Experts of a small language model.
Size: 18 layers, width 128, vocabulary 10325, 67.7M parameters.
Experts: 128 experts in each of 16 layers, 80 squared ReGLU neurons an expert, 2 picks a token.
Training: a variant of SOAP for the experts, 5742 steps.
Below are experts of layer 5 (counted from 0) of a mixture-of-experts language model. Rows are named router (the router's row for the expert), gate (a neuron's input weights, with its number), up (a neuron's input weights, with its number) and show model dimensions 0-127. Each number is 200 + 20 x the weight over its row's rms, rounded and kept within 0 to 999.
After each expert's rows: "comes after" lists some tokens at least twice as common just before its tokens as in all text. This comes from a sample of Wikipedia text that the model never trained on. Tokens count by the router's weight.

# expert 75
router,182,148,206,181,177,245,214,184,231,192,215,164,215,219,211,184,158,218,202,200,156,167,192,224,209,167,204,189,218,203,216,200,206,201,189,207,181,229,213,205,169,214,189,194,185,201,194,229,203,181,199,204,200,192,193,165,190,210,221,196,205,214,208,187,195,225,221,152,164,234,193,192,175,203,196,219,197,202,239,181,224,213,194,196,206,223,226,185,221,192,222,230,187,213,224,165,188,214,227,217,163,235,232,217,169,220,198,183,198,186,179,188,207,196,167,230,188,184,197,211,193,170,198,197,184,188,187,201
gate0,206,228,202,202,174,209,195,233,203,176,191,212,164,187,237,178,202,221,212,224,173,232,240,192,218,241,173,174,214,205,197,169,200,218,172,208,175,204,191,192,206,186,185,214,180,194,208,197,237,194,176,187,212,193,204,218,185,167,179,189,204,199,200,181,211,210,189,183,195,216,178,170,220,204,165,174,232,209,170,170,221,208,186,197,202,226,195,190,224,203,207,217,214,174,183,171,195,207,207,203,168,190,206,186,198,238,185,204,205,182,163,193,197,187,173,181,216,213,215,201,249,235,175,248,223,209,213,231
up0,186,218,175,168,217,220,206,210,202,169,236,196,255,256,190,211,205,200,208,200,204,182,233,188,241,202,183,202,208,203,181,201,215,227,198,184,145,193,194,195,184,188,198,225,215,149,211,185,201,176,199,201,194,201,203,184,210,200,193,218,159,201,186,161,185,191,214,218,141,210,186,206,224,187,206,218,209,204,194,205,180,220,186,209,190,208,195,184,188,196,207,188,184,222,180,164,190,219,242,190,210,177,218,181,214,232,198,208,184,159,193,176,218,193,158,207,220,186,193,209,200,201,201,194,181,219,227,189
gate1,178,228,196,177,187,174,229,218,240,191,225,172,193,236,170,193,175,216,197,238,176,191,209,228,174,221,228,154,232,244,212,192,197,186,215,220,203,222,218,228,230,185,213,198,184,208,168,199,196,225,200,229,193,209,225,204,228,213,188,217,206,220,186,193,189,216,201,225,205,180,164,199,186,184,201,186,193,199,195,157,224,232,226,211,221,193,207,177,205,203,195,199,200,177,190,182,211,206,210,198,202,212,214,204,234,178,186,227,213,181,191,217,183,240,179,183,208,231,186,167,196,197,195,214,221,168,189,230
up1,186,224,175,174,199,227,170,199,216,201,189,191,205,170,222,234,170,191,219,227,198,207,197,218,237,213,174,194,216,189,236,211,171,217,204,202,199,149,174,195,197,237,243,193,184,214,188,161,194,167,214,195,167,220,167,174,206,210,238,203,208,176,165,166,200,229,188,160,204,215,223,179,199,233,212,200,209,205,162,207,169,198,203,198,215,205,204,201,227,212,183,203,178,184,215,193,214,207,215,189,214,190,221,236,200,210,223,207,196,186,179,207,186,212,223,195,220,216,214,225,203,194,157,201,189,225,207,198
gate2,184,187,196,228,195,200,219,229,236,217,191,187,204,238,201,213,200,195,182,172,183,187,210,206,198,194,194,203,204,171,228,191,188,233,205,203,202,201,157,186,205,193,171,205,202,157,150,183,203,177,199,216,160,177,197,209,212,208,211,176,200,217,159,205,197,167,222,153,194,207,167,185,186,178,189,183,203,238,227,244,172,194,183,199,218,197,216,202,198,188,223,197,215,202,199,191,200,214,160,230,176,224,208,210,204,203,168,208,233,194,212,211,193,226,216,208,158,189,175,199,212,247,211,194,213,194,227,182
up2,225,245,200,199,194,166,174,207,239,195,205,199,189,219,226,179,192,175,240,199,170,204,193,197,207,184,215,135,203,183,180,202,215,206,204,171,177,213,163,205,189,221,208,191,194,221,191,232,180,237,172,210,192,218,189,194,205,201,209,184,235,218,197,223,202,191,149,186,191,196,211,241,242,216,188,170,201,163,180,220,203,177,163,195,195,209,203,196,193,178,224,199,174,172,190,168,205,218,199,198,194,212,182,209,202,200,183,200,223,176,185,204,196,174,218,177,227,201,230,204,187,221,188,193,231,206,212,212
gate3,195,172,194,240,220,191,229,192,164,186,201,197,211,206,198,206,177,190,225,179,179,178,180,214,221,216,217,177,201,182,209,197,196,188,203,222,157,225,180,194,217,218,220,196,204,202,212,205,213,225,210,208,221,220,203,193,189,174,159,181,176,202,205,195,204,171,239,208,179,211,209,225,244,207,187,226,176,211,228,200,196,175,183,168,218,192,162,197,225,184,191,164,219,180,219,206,205,179,188,173,197,224,208,168,163,204,214,205,204,209,203,221,246,195,186,193,166,190,230,193,161,234,174,185,174,227,214,215
up3,254,202,190,211,217,221,187,184,172,209,173,207,227,209,204,198,211,202,199,191,203,190,213,212,186,227,221,211,211,186,208,211,233,204,184,162,198,203,192,218,183,180,210,196,174,189,204,212,205,176,186,189,214,221,204,174,182,227,221,184,155,213,162,181,198,198,216,195,187,208,179,191,217,249,239,211,184,214,235,228,200,181,195,169,192,211,169,201,205,208,178,195,215,158,225,184,187,206,152,213,225,176,171,191,207,218,162,200,219,228,167,219,167,210,229,181,198,217,202,197,195,217,159,217,193,192,216,175
comes after: " and", ",", "-", " –", ":", "'s"

# expert 28
router,176,201,189,221,189,180,208,217,198,198,180,191,204,188,206,226,196,164,175,173,199,196,210,188,198,186,232,174,255,178,183,193,184,190,188,176,181,174,212,218,209,237,178,213,212,199,203,205,224,203,206,195,170,201,178,230,174,241,240,236,172,202,194,171,199,205,232,203,192,185,154,166,224,218,206,192,193,191,173,245,192,219,195,181,213,185,229,210,189,226,197,186,198,198,169,208,195,226,196,197,198,186,183,212,171,208,223,226,202,205,196,211,200,203,242,221,173,170,229,227,236,187,206,212,210,171,188,198
gate0,212,177,197,212,185,189,207,189,203,194,189,212,200,193,216,198,202,195,158,214,207,236,181,237,186,197,184,205,191,140,142,220,187,230,206,199,200,160,182,186,199,198,201,219,210,191,184,227,218,192,173,226,200,189,209,172,209,202,188,210,219,173,211,177,223,184,231,205,206,208,208,203,198,207,183,187,201,209,163,199,233,192,157,210,179,197,192,204,239,185,200,177,215,199,177,213,165,197,210,216,199,191,199,165,206,170,204,197,227,192,200,162,160,187,192,213,219,161,172,189,237,202,234,189,232,187,215,165
up0,213,186,204,195,191,218,222,243,226,228,179,233,176,177,186,221,195,225,201,193,236,191,200,177,176,184,224,204,214,165,236,230,174,164,191,166,201,202,197,210,203,162,175,202,181,177,188,199,207,185,190,180,215,233,213,181,226,174,172,180,152,203,243,217,233,184,227,197,217,189,175,196,203,208,192,193,182,189,225,200,204,201,202,212,196,201,175,168,209,200,186,204,221,192,179,191,221,193,165,224,204,201,221,195,187,216,214,176,200,251,229,178,182,199,220,192,217,207,219,207,200,225,203,199,198,173,164,199
gate1,228,229,191,189,200,249,176,177,193,230,200,194,163,189,205,212,207,128,216,205,179,207,232,205,191,193,195,176,210,221,197,212,224,235,208,185,195,226,196,173,197,206,197,221,208,219,173,199,203,199,200,191,160,169,185,195,209,228,206,164,212,198,211,219,203,192,205,193,205,199,198,182,186,241,204,219,211,169,188,212,196,199,211,192,193,225,191,182,195,214,181,194,221,220,160,227,202,202,207,177,184,186,190,195,182,218,259,190,190,182,208,125,214,187,203,205,182,180,196,197,215,221,209,211,176,223,196,199
up1,224,201,162,175,182,235,206,178,209,223,186,191,192,209,170,216,184,190,231,177,204,222,199,179,219,206,210,203,249,203,244,203,214,217,171,172,195,203,196,181,190,221,220,190,205,220,208,150,203,209,221,186,195,203,196,230,204,215,184,190,216,195,214,180,214,187,200,213,177,199,218,199,237,193,188,218,200,152,218,194,143,213,211,204,185,209,190,192,194,171,197,226,185,202,203,184,242,218,182,181,186,167,211,217,200,250,203,183,228,220,188,176,183,240,186,209,161,184,190,185,210,203,225,200,224,198,201,210
gate2,215,181,217,198,173,205,182,213,171,187,184,192,227,249,216,196,192,221,247,211,194,193,202,191,179,230,214,180,217,209,196,192,216,201,188,229,210,188,229,178,232,201,194,210,171,235,179,195,223,207,205,168,185,173,193,197,186,243,192,220,189,208,228,223,191,202,207,215,200,215,196,212,173,207,195,182,180,208,195,226,150,206,187,229,196,212,199,207,188,211,184,180,178,200,211,229,206,176,188,195,220,178,192,224,216,224,222,187,204,200,185,210,173,193,234,173,217,232,229,220,214,180,261,191,247,218,218,196
up2,174,199,177,209,200,179,200,182,186,226,224,225,200,168,190,239,211,199,152,209,220,174,192,216,199,190,200,243,197,180,203,202,206,207,185,174,202,200,181,218,217,232,234,173,213,176,240,208,199,196,201,189,216,213,200,183,205,188,206,186,202,179,206,197,201,185,184,192,222,207,203,183,213,181,168,190,226,186,205,202,225,208,232,196,230,205,202,200,193,199,201,231,188,192,219,172,221,232,204,223,207,190,233,186,183,191,149,211,194,161,194,178,198,214,155,217,200,146,150,210,222,208,184,218,162,184,190,221
gate3,193,225,227,174,175,228,205,210,217,181,200,207,193,250,212,222,185,199,171,207,184,191,240,216,207,190,190,186,236,171,200,194,164,221,182,166,204,213,203,223,199,177,196,193,162,195,189,227,179,214,199,188,191,165,181,187,193,174,216,182,207,233,156,220,186,203,195,191,175,222,197,221,199,199,207,256,202,182,204,214,201,222,171,175,208,236,228,226,175,191,179,198,211,186,198,173,198,205,203,174,186,195,184,199,161,200,203,209,182,214,206,185,208,184,229,178,200,193,222,154,218,216,213,187,204,174,193,239
up3,201,221,214,180,189,200,226,201,204,190,182,198,202,208,222,193,208,197,158,240,195,165,210,249,230,174,196,196,220,225,174,201,187,202,225,231,214,193,222,239,197,168,190,221,186,161,189,191,194,202,214,199,165,177,203,176,184,179,227,210,217,205,180,213,207,203,176,203,164,220,172,198,196,219,218,222,207,164,187,200,212,210,193,186,225,186,205,205,190,213,179,199,193,191,192,181,180,192,200,192,188,196,187,188,184,212,158,182,172,188,190,175,206,183,199,202,163,163,200,141,222,184,223,152,200,183,216,231
comes after: "|", " |", ":", "-", "age", " ft"

# expert 119
router,192,218,210,148,223,158,227,180,182,182,231,201,200,181,186,212,241,165,219,157,239,183,167,188,204,233,213,213,230,190,223,205,185,192,207,183,186,179,209,194,234,171,214,196,198,220,193,228,178,182,238,226,205,234,191,205,175,210,217,192,197,203,207,200,186,202,195,176,228,192,197,190,196,228,171,210,206,197,199,219,178,176,218,179,185,196,189,203,189,230,194,176,191,230,174,171,213,216,162,187,228,190,202,228,209,186,199,209,244,207,191,211,182,205,199,200,213,191,212,198,207,211,206,169,246,200,219,204
gate0,188,176,236,195,168,172,213,242,184,207,211,209,227,204,184,198,166,220,264,232,207,182,172,187,215,192,178,224,232,229,174,214,187,207,194,199,171,169,209,204,194,220,206,200,187,209,200,188,162,235,191,180,180,204,188,240,217,201,209,221,207,194,173,190,192,168,207,183,227,180,176,222,179,166,172,214,190,192,182,191,190,184,239,180,208,199,181,201,199,200,251,180,195,231,208,177,201,236,178,219,179,187,216,197,212,198,189,199,217,189,187,214,214,180,232,207,180,191,221,180,186,197,194,212,210,195,201,207
up0,164,187,176,209,189,198,223,204,172,171,198,205,188,195,173,176,203,241,220,194,201,193,223,215,169,191,199,224,194,184,215,228,212,191,163,215,188,236,184,200,228,211,227,223,209,201,204,192,232,203,214,189,188,232,190,180,204,163,214,204,169,237,193,175,211,193,202,161,211,162,204,226,206,162,177,240,172,188,179,200,204,219,190,184,207,167,219,173,200,164,222,204,209,213,174,198,213,202,180,176,217,186,224,181,247,179,173,209,192,195,206,202,235,193,218,198,229,224,165,207,196,197,222,207,195,208,195,186
gate1,189,167,215,188,182,214,205,190,178,174,196,183,189,199,209,197,236,225,223,189,191,231,158,220,173,227,187,195,196,194,172,203,170,210,206,211,184,177,230,217,200,196,188,172,178,233,175,231,239,176,214,236,155,182,186,198,179,214,203,215,225,270,194,229,211,202,213,220,193,200,200,208,180,166,184,209,204,175,210,214,216,209,222,211,202,215,205,187,181,186,182,171,213,236,211,192,176,214,212,169,209,206,198,174,215,202,213,186,215,191,194,185,223,207,208,193,170,220,191,209,146,207,203,205,218,191,181,219
up1,200,166,223,176,171,195,221,212,175,186,167,216,204,213,226,208,204,224,146,169,211,210,186,215,189,222,220,199,199,229,162,200,251,215,160,211,243,210,214,205,189,189,188,223,223,199,212,190,205,177,221,206,191,197,184,199,160,219,216,191,213,228,232,176,222,215,221,254,233,188,184,192,183,199,200,185,209,173,199,194,205,213,217,207,213,231,197,191,197,224,195,212,168,194,231,168,226,211,212,167,213,196,192,190,187,193,238,201,211,207,216,186,202,217,203,234,182,206,203,217,195,189,216,180,197,211,176,220
gate2,209,243,232,218,202,204,181,178,186,201,203,225,233,236,216,204,207,199,200,184,165,195,205,210,215,195,196,249,210,170,226,170,173,189,206,224,204,201,182,210,189,199,180,169,215,188,236,215,231,179,218,184,213,221,200,174,208,227,195,193,225,181,186,241,170,193,207,212,229,235,222,190,202,163,203,245,241,202,201,185,175,210,219,225,206,214,218,186,179,212,160,168,204,194,211,230,224,187,181,180,219,178,181,200,214,208,199,185,211,191,202,177,235,194,212,219,224,220,228,202,197,204,205,184,198,219,202,179
up2,195,209,195,185,174,228,237,189,200,196,192,150,190,217,245,200,173,208,218,211,194,201,205,228,184,205,198,192,187,216,208,209,141,175,204,242,206,169,196,213,197,190,210,171,187,188,178,192,195,197,191,200,211,180,182,201,205,222,219,213,201,217,188,217,203,184,187,239,229,206,215,190,205,204,238,205,223,205,193,227,182,200,203,195,201,214,215,194,189,206,253,206,158,216,206,180,202,185,203,228,248,184,162,216,206,160,177,214,223,225,191,184,178,183,218,205,231,214,213,205,209,186,201,193,232,181,219,154
gate3,218,224,241,193,192,223,222,237,208,184,233,194,172,185,203,218,187,185,188,188,245,185,211,205,223,229,205,244,243,198,206,185,223,202,197,197,210,214,177,179,218,226,199,203,149,193,192,218,199,233,220,191,197,210,223,184,210,250,215,230,222,206,214,209,199,200,190,202,183,188,232,174,164,186,194,198,195,207,199,205,234,232,187,183,190,213,205,193,218,194,193,219,217,169,197,230,184,192,190,189,216,226,174,209,168,189,188,180,210,188,205,210,173,201,219,213,192,163,240,231,185,173,189,183,232,193,199,184
up3,208,189,169,232,208,195,210,228,223,177,157,202,207,199,235,182,227,225,170,187,217,181,185,225,185,204,198,167,163,196,151,219,188,214,219,196,203,193,195,177,221,204,207,184,223,207,186,203,212,200,184,230,209,240,235,222,233,178,223,213,210,174,193,191,198,196,194,240,223,218,182,197,239,212,208,217,183,212,193,205,177,169,240,205,208,168,188,214,210,197,180,168,229,226,189,190,200,214,198,196,203,200,205,189,200,211,214,166,235,192,205,241,194,204,221,193,213,189,233,195,211,171,197,202,201,202,152,210
comes after: " of", " and", " in", " to", " with", " for"

# expert 37
router,171,218,213,224,192,190,237,247,219,183,197,198,204,179,196,235,170,207,211,180,178,222,173,207,234,193,224,234,179,199,210,186,180,232,221,169,189,183,211,167,210,218,196,234,208,202,228,178,204,186,187,193,197,198,194,186,179,150,199,201,193,215,185,218,202,218,183,234,227,178,186,217,226,217,199,170,195,208,189,215,219,197,180,203,235,215,224,190,216,217,189,228,198,199,194,232,182,179,176,179,169,184,190,179,180,205,221,191,224,172,220,231,196,197,219,202,196,181,193,176,219,226,220,171,211,175,175,231
gate0,171,220,206,211,184,180,211,234,200,194,140,218,225,191,228,175,244,215,201,178,229,172,192,192,211,201,194,220,212,241,235,179,163,204,225,204,221,203,213,210,205,214,186,207,174,191,236,231,186,205,173,212,190,209,184,184,204,184,177,185,184,181,218,204,209,190,225,214,186,216,211,188,223,174,229,210,213,212,190,180,202,211,197,233,213,206,216,206,182,173,215,210,157,237,206,179,188,212,187,229,195,200,188,206,197,234,219,204,194,154,205,226,171,192,220,215,173,213,194,181,206,193,217,181,214,182,226,166
up0,202,199,215,180,205,219,198,224,180,186,173,207,210,231,240,184,211,212,210,203,181,218,218,182,216,175,208,190,223,221,167,183,221,222,180,200,208,206,215,183,199,246,197,210,167,235,171,222,202,173,191,227,194,211,194,190,190,188,218,194,229,211,196,219,146,225,233,217,201,208,220,226,229,186,211,175,179,176,210,210,227,226,205,191,227,196,193,205,170,226,196,156,211,249,211,217,171,234,196,226,187,222,213,204,177,216,227,192,194,170,217,181,206,188,232,202,212,191,225,189,185,215,204,195,221,228,204,196
gate1,187,210,180,177,155,188,228,187,192,197,190,211,205,183,205,177,194,183,176,218,206,187,198,207,201,226,169,199,174,158,183,182,186,211,196,180,174,197,145,185,202,184,192,213,206,193,171,246,232,217,178,178,215,183,168,199,182,206,229,178,199,211,195,138,211,196,213,235,176,174,185,184,226,201,187,163,217,233,210,155,194,181,169,219,179,196,210,194,189,203,193,206,231,202,197,197,189,202,189,203,212,165,206,196,200,179,206,168,188,178,213,175,214,181,180,210,190,173,191,195,220,170,211,221,223,200,197,182
up1,183,222,187,192,196,162,191,170,209,195,163,193,194,194,203,211,222,190,154,168,172,158,212,170,191,196,187,227,217,158,226,168,217,220,212,214,204,216,185,187,214,201,181,202,220,180,196,196,197,171,174,169,191,168,169,174,192,203,207,196,210,178,190,190,179,197,180,209,222,199,189,201,209,205,223,190,214,229,196,184,219,140,223,167,196,219,206,200,190,186,214,201,243,190,209,178,193,188,203,198,186,187,213,232,197,183,247,197,200,226,187,183,179,189,224,214,173,175,181,205,226,164,202,184,212,213,170,182
gate2,182,196,186,199,214,193,200,237,178,217,177,204,198,237,182,210,175,234,202,193,222,190,200,180,206,242,163,208,180,211,217,185,210,183,212,209,216,212,224,186,214,190,204,207,217,211,221,231,217,180,182,237,218,211,164,195,187,161,201,217,212,189,184,199,180,227,201,179,209,204,243,222,212,203,193,158,169,195,167,213,232,212,181,207,155,189,181,195,196,206,185,213,183,221,200,196,219,198,219,179,208,207,204,147,164,163,198,232,213,216,166,208,169,196,203,195,202,181,178,225,185,193,203,165,224,183,197,219
up2,188,201,190,231,192,182,206,186,177,184,176,183,238,205,199,200,242,187,195,160,217,195,199,225,190,176,177,234,216,197,197,212,201,194,187,228,177,213,172,194,183,205,207,182,191,214,164,199,202,174,223,196,215,205,210,203,207,229,208,174,193,248,244,195,195,218,192,199,199,209,215,160,178,218,175,232,200,206,226,194,174,171,181,204,200,190,230,170,180,200,176,218,175,173,233,222,176,216,179,220,212,220,229,205,180,222,235,197,186,187,216,167,196,212,167,188,177,190,161,190,218,230,194,203,210,186,203,232
gate3,206,208,191,175,195,188,190,199,239,216,207,208,184,234,212,215,183,227,217,228,193,199,182,204,201,223,240,166,212,193,225,205,227,244,209,191,189,200,201,202,212,204,162,200,219,226,175,203,228,187,181,178,205,195,217,195,207,190,206,193,174,220,155,164,217,215,194,222,225,180,211,192,207,205,191,200,219,168,257,217,217,184,186,185,178,175,209,217,228,200,177,192,168,234,185,190,190,185,159,205,190,171,182,182,232,194,187,178,191,245,168,211,224,201,210,178,193,222,223,169,217,205,176,207,215,186,207,207
up3,161,166,186,233,217,175,192,191,142,253,207,202,205,161,205,192,203,222,170,213,171,175,218,207,214,195,191,212,198,178,209,226,191,161,209,217,191,210,206,220,195,194,184,190,189,206,211,234,195,185,199,181,180,211,178,206,188,198,212,218,250,197,200,178,209,184,190,199,212,223,192,192,201,211,222,223,202,172,189,207,221,193,195,200,171,222,170,191,196,169,198,211,170,216,203,243,225,190,194,197,242,214,137,169,198,231,220,199,168,201,214,212,205,220,229,211,207,199,186,189,210,215,198,206,202,211,179,187
comes after: " |", ";", ":", "°N", "%;", " /"

# expert 98
router,197,212,175,184,207,191,197,177,209,205,224,230,231,195,205,204,224,161,195,226,213,180,158,177,221,182,188,192,197,200,189,198,223,194,153,195,244,152,178,184,165,230,169,219,197,196,190,220,221,187,239,175,170,189,213,223,227,221,211,228,203,200,232,198,216,160,195,215,237,229,162,217,211,223,196,205,188,214,199,238,201,186,168,188,213,193,207,191,194,204,218,229,187,181,185,207,211,178,201,207,239,225,222,211,204,180,188,207,218,193,173,198,192,218,192,166,212,200,179,207,209,199,192,205,193,204,229,216
gate0,219,217,180,203,194,180,210,212,228,179,181,195,191,190,201,225,230,191,206,227,238,185,170,189,191,216,190,192,209,207,177,199,213,202,202,198,187,199,188,198,229,200,216,200,183,188,205,168,180,203,210,225,201,232,223,189,215,205,187,210,193,171,250,162,196,196,189,196,196,174,221,193,196,209,255,203,224,189,157,151,174,197,178,201,218,200,222,216,201,182,212,143,211,202,203,221,212,182,193,204,213,178,205,185,191,196,211,182,192,180,206,161,226,179,217,188,239,223,204,177,240,183,208,219,170,180,209,248
up0,194,174,192,216,206,183,198,206,224,177,185,198,205,222,221,236,227,221,195,198,206,186,207,198,190,192,216,208,222,179,194,197,195,178,201,152,163,198,197,172,211,188,188,245,220,200,189,226,231,187,207,186,188,255,211,215,203,177,201,189,203,207,227,167,230,211,202,189,192,161,217,180,249,222,185,200,213,178,216,204,210,215,206,222,147,195,214,171,213,194,174,180,225,195,194,209,208,178,186,207,240,184,203,198,251,181,209,214,193,190,207,178,232,178,212,187,205,200,208,187,205,198,223,205,153,203,180,235
gate1,167,198,207,187,202,205,223,167,205,179,201,241,196,217,233,196,221,199,228,227,188,218,175,224,203,186,241,212,232,208,187,218,238,207,177,189,187,212,199,199,181,207,196,221,223,201,215,230,186,217,188,218,176,179,210,195,180,174,192,158,202,180,201,173,192,191,164,227,222,214,203,217,190,177,213,218,210,227,232,183,174,210,203,181,193,186,198,214,169,180,149,198,192,195,190,261,183,184,185,180,206,228,211,227,207,247,199,187,203,221,234,184,217,205,206,182,203,184,214,201,195,200,222,201,183,237,186,192
up1,227,198,201,212,196,205,197,213,223,233,172,150,214,204,187,162,175,187,215,172,207,210,188,165,175,225,206,169,169,202,205,165,213,194,191,206,236,197,218,199,196,198,200,182,180,223,217,201,218,173,176,205,207,211,204,194,239,224,214,189,218,197,195,229,227,219,188,210,234,172,204,207,187,209,218,203,200,188,185,212,214,200,223,178,174,217,202,208,197,231,234,198,188,226,235,226,210,238,212,185,166,227,204,176,197,153,188,214,184,185,195,202,204,194,148,199,165,203,184,214,220,209,200,173,217,198,214,237
gate2,209,245,182,173,229,179,217,198,201,213,209,193,177,169,176,190,205,154,220,202,183,183,171,188,196,218,189,198,188,208,217,192,193,220,196,189,166,162,197,176,191,191,215,220,202,248,221,218,200,203,212,194,184,208,204,245,180,191,186,153,193,187,197,183,177,219,194,208,242,227,208,171,173,170,229,188,206,205,198,189,200,196,226,186,201,179,224,195,235,169,193,197,210,201,220,207,169,192,215,196,186,187,171,205,172,193,213,186,195,236,237,211,213,190,145,184,223,171,199,216,206,213,194,195,219,210,198,170
up2,234,175,225,194,184,166,200,232,217,213,191,206,171,212,187,213,195,205,204,184,214,199,178,209,195,213,194,188,213,185,194,217,209,221,209,207,169,187,179,194,233,229,201,177,198,209,216,185,200,198,207,207,185,230,149,209,224,147,209,194,178,211,268,182,224,193,196,187,204,232,223,214,204,223,175,189,230,207,178,217,172,219,205,200,190,203,179,195,193,207,192,204,216,214,170,181,221,208,162,212,222,195,217,236,195,235,189,198,245,213,171,196,195,212,242,213,188,208,174,179,175,208,191,191,221,230,188,221
gate3,210,203,193,214,214,184,193,191,170,195,213,209,203,190,192,190,214,196,214,174,216,186,181,205,214,186,179,237,175,218,202,210,241,224,179,187,198,188,215,207,230,224,220,210,188,198,178,206,205,153,201,229,160,187,206,228,218,200,210,182,202,204,188,194,197,160,161,248,209,204,201,204,200,200,198,242,231,190,200,171,225,186,217,254,190,232,216,221,238,173,201,206,216,238,189,199,189,218,209,180,164,183,222,225,220,191,157,186,196,232,227,186,209,210,222,195,217,180,210,210,184,192,201,240,194,181,193,200
up3,170,185,184,198,207,194,209,197,172,191,202,218,217,217,203,201,224,232,196,216,219,209,213,200,197,219,209,209,148,220,175,197,175,220,191,219,210,197,212,198,164,185,194,180,174,203,171,165,238,206,207,188,186,221,172,202,193,161,174,175,154,204,201,221,192,224,188,180,207,191,193,197,233,204,180,189,211,179,223,194,225,220,198,199,219,224,219,218,219,192,192,193,198,208,185,194,191,182,200,225,218,212,207,211,231,209,205,162,161,205,205,201,244,201,157,195,219,215,179,233,183,214,256,189,180,150,188,196
comes after: ".", ",", "\n\n", " and", ".\n\n", " as"

# expert 58
router,170,197,220,210,184,199,213,192,177,187,222,206,204,203,186,191,230,226,228,210,222,227,183,204,181,231,196,212,226,218,180,197,196,220,183,189,205,154,228,190,177,175,222,192,203,230,204,216,215,166,226,194,204,178,220,201,225,230,164,181,238,206,192,187,227,178,215,171,190,210,196,209,224,228,204,183,233,214,173,175,200,171,185,190,193,183,213,193,235,203,180,200,224,168,198,234,198,193,197,196,198,171,232,200,220,191,189,229,215,166,190,176,188,166,169,232,225,220,226,200,224,179,213,228,190,189,204,226
gate0,211,210,200,182,196,223,206,202,162,216,211,210,201,178,172,178,214,179,182,202,217,204,198,188,205,182,190,197,183,180,209,215,203,210,194,219,178,201,183,190,174,198,216,182,160,203,177,195,197,186,151,217,207,222,174,211,206,189,188,192,146,186,203,199,192,180,214,217,190,183,205,180,209,221,187,178,201,221,252,195,223,181,176,217,223,179,216,187,252,195,205,196,227,205,143,212,211,150,202,236,200,194,177,218,187,221,211,187,209,157,192,184,194,154,202,197,191,238,180,183,171,227,196,183,212,189,199,220
up0,190,182,237,218,211,200,207,205,211,246,199,199,219,182,168,200,187,191,175,200,210,209,205,174,191,193,185,197,185,229,180,208,209,223,225,190,154,199,193,209,233,187,175,211,188,214,244,221,221,230,194,184,198,191,178,184,198,200,191,197,190,183,212,183,207,201,210,198,206,183,210,169,210,213,191,165,197,199,246,208,196,250,216,190,154,214,198,193,186,215,198,215,203,228,136,201,217,208,196,216,183,192,232,249,194,177,200,179,210,178,220,163,193,191,208,171,204,205,239,190,215,202,240,197,176,209,202,224
gate1,204,203,234,192,207,173,193,171,198,178,189,193,205,173,234,228,198,213,211,217,180,221,206,167,209,200,221,239,165,195,180,201,223,189,193,192,229,223,219,196,233,246,236,201,167,189,163,215,190,192,216,185,192,223,194,173,194,195,200,211,207,207,216,185,194,189,171,169,209,217,189,237,170,224,213,222,196,201,211,186,202,198,199,167,182,191,205,238,188,165,186,160,204,197,227,220,203,226,194,207,238,227,190,195,178,197,222,179,211,190,194,240,191,167,196,174,236,197,206,173,183,213,196,171,208,182,195,222
up1,208,198,230,219,230,213,198,183,212,233,234,198,221,185,175,174,218,187,211,164,258,170,173,227,202,209,174,194,188,190,196,213,198,177,190,196,188,198,193,195,242,197,213,216,217,199,246,195,235,199,180,214,182,200,178,206,213,198,205,186,189,179,202,215,159,210,208,197,203,190,198,231,160,193,219,202,179,198,201,152,202,212,226,200,223,244,206,227,213,231,189,206,200,193,185,183,198,160,219,218,204,207,189,220,223,213,194,185,201,207,199,168,180,202,174,191,188,203,212,219,200,237,208,205,195,229,208,143
gate2,206,195,205,185,219,177,210,212,204,227,207,193,180,183,192,169,180,225,201,205,214,227,207,247,162,181,206,191,227,215,189,162,181,186,170,173,215,180,220,225,189,208,194,207,182,172,207,186,202,180,232,181,230,188,172,190,218,202,218,206,208,211,198,202,188,194,227,199,162,235,246,172,186,201,220,209,225,206,203,221,231,185,199,195,188,192,200,207,224,188,233,237,211,193,224,213,222,157,190,182,230,215,183,183,188,217,236,219,202,230,200,208,181,212,214,213,174,187,193,221,165,193,204,203,195,179,155,234
up2,212,194,193,186,211,219,201,204,211,191,212,143,221,191,199,174,201,191,183,199,162,198,219,157,198,176,236,223,174,183,180,186,227,205,247,222,215,168,230,201,197,146,211,199,170,201,208,239,206,193,175,196,240,207,184,150,195,186,184,197,179,177,229,210,207,194,234,222,185,221,221,195,190,189,188,184,207,238,174,219,209,188,183,202,175,188,189,197,215,188,187,188,192,205,196,197,198,198,217,196,160,202,228,188,231,199,181,206,187,197,197,236,195,203,197,194,192,195,237,190,242,193,172,197,209,213,217,186
gate3,231,191,169,169,153,185,199,195,204,224,185,226,216,195,175,199,207,227,214,202,195,183,184,202,197,189,165,215,184,203,216,211,195,169,202,204,223,219,206,194,184,181,213,177,200,218,184,194,213,213,203,208,189,199,190,194,242,201,222,224,192,179,172,163,216,202,197,201,212,221,222,205,202,209,190,191,215,165,192,218,177,209,157,191,211,194,187,214,210,176,229,207,205,228,198,210,230,186,181,226,183,233,214,209,248,203,200,232,206,191,198,176,164,219,238,241,214,193,216,187,181,223,223,263,209,210,236,217
up3,208,210,220,208,178,196,216,176,216,192,210,193,208,194,197,218,177,184,199,186,186,212,164,242,208,203,175,176,194,202,234,170,239,187,169,231,179,225,168,196,185,168,239,187,182,166,210,168,232,216,205,207,216,191,229,187,211,167,202,196,201,176,163,228,190,194,208,169,200,255,185,186,205,226,203,217,178,174,216,188,203,182,187,234,191,207,193,219,226,206,214,173,220,230,197,209,190,189,218,180,172,179,211,209,208,223,199,174,244,210,227,210,197,220,181,180,191,202,212,209,197,228,194,177,172,211,191,196
comes after: " of", " in", " to", " at", " on", " for"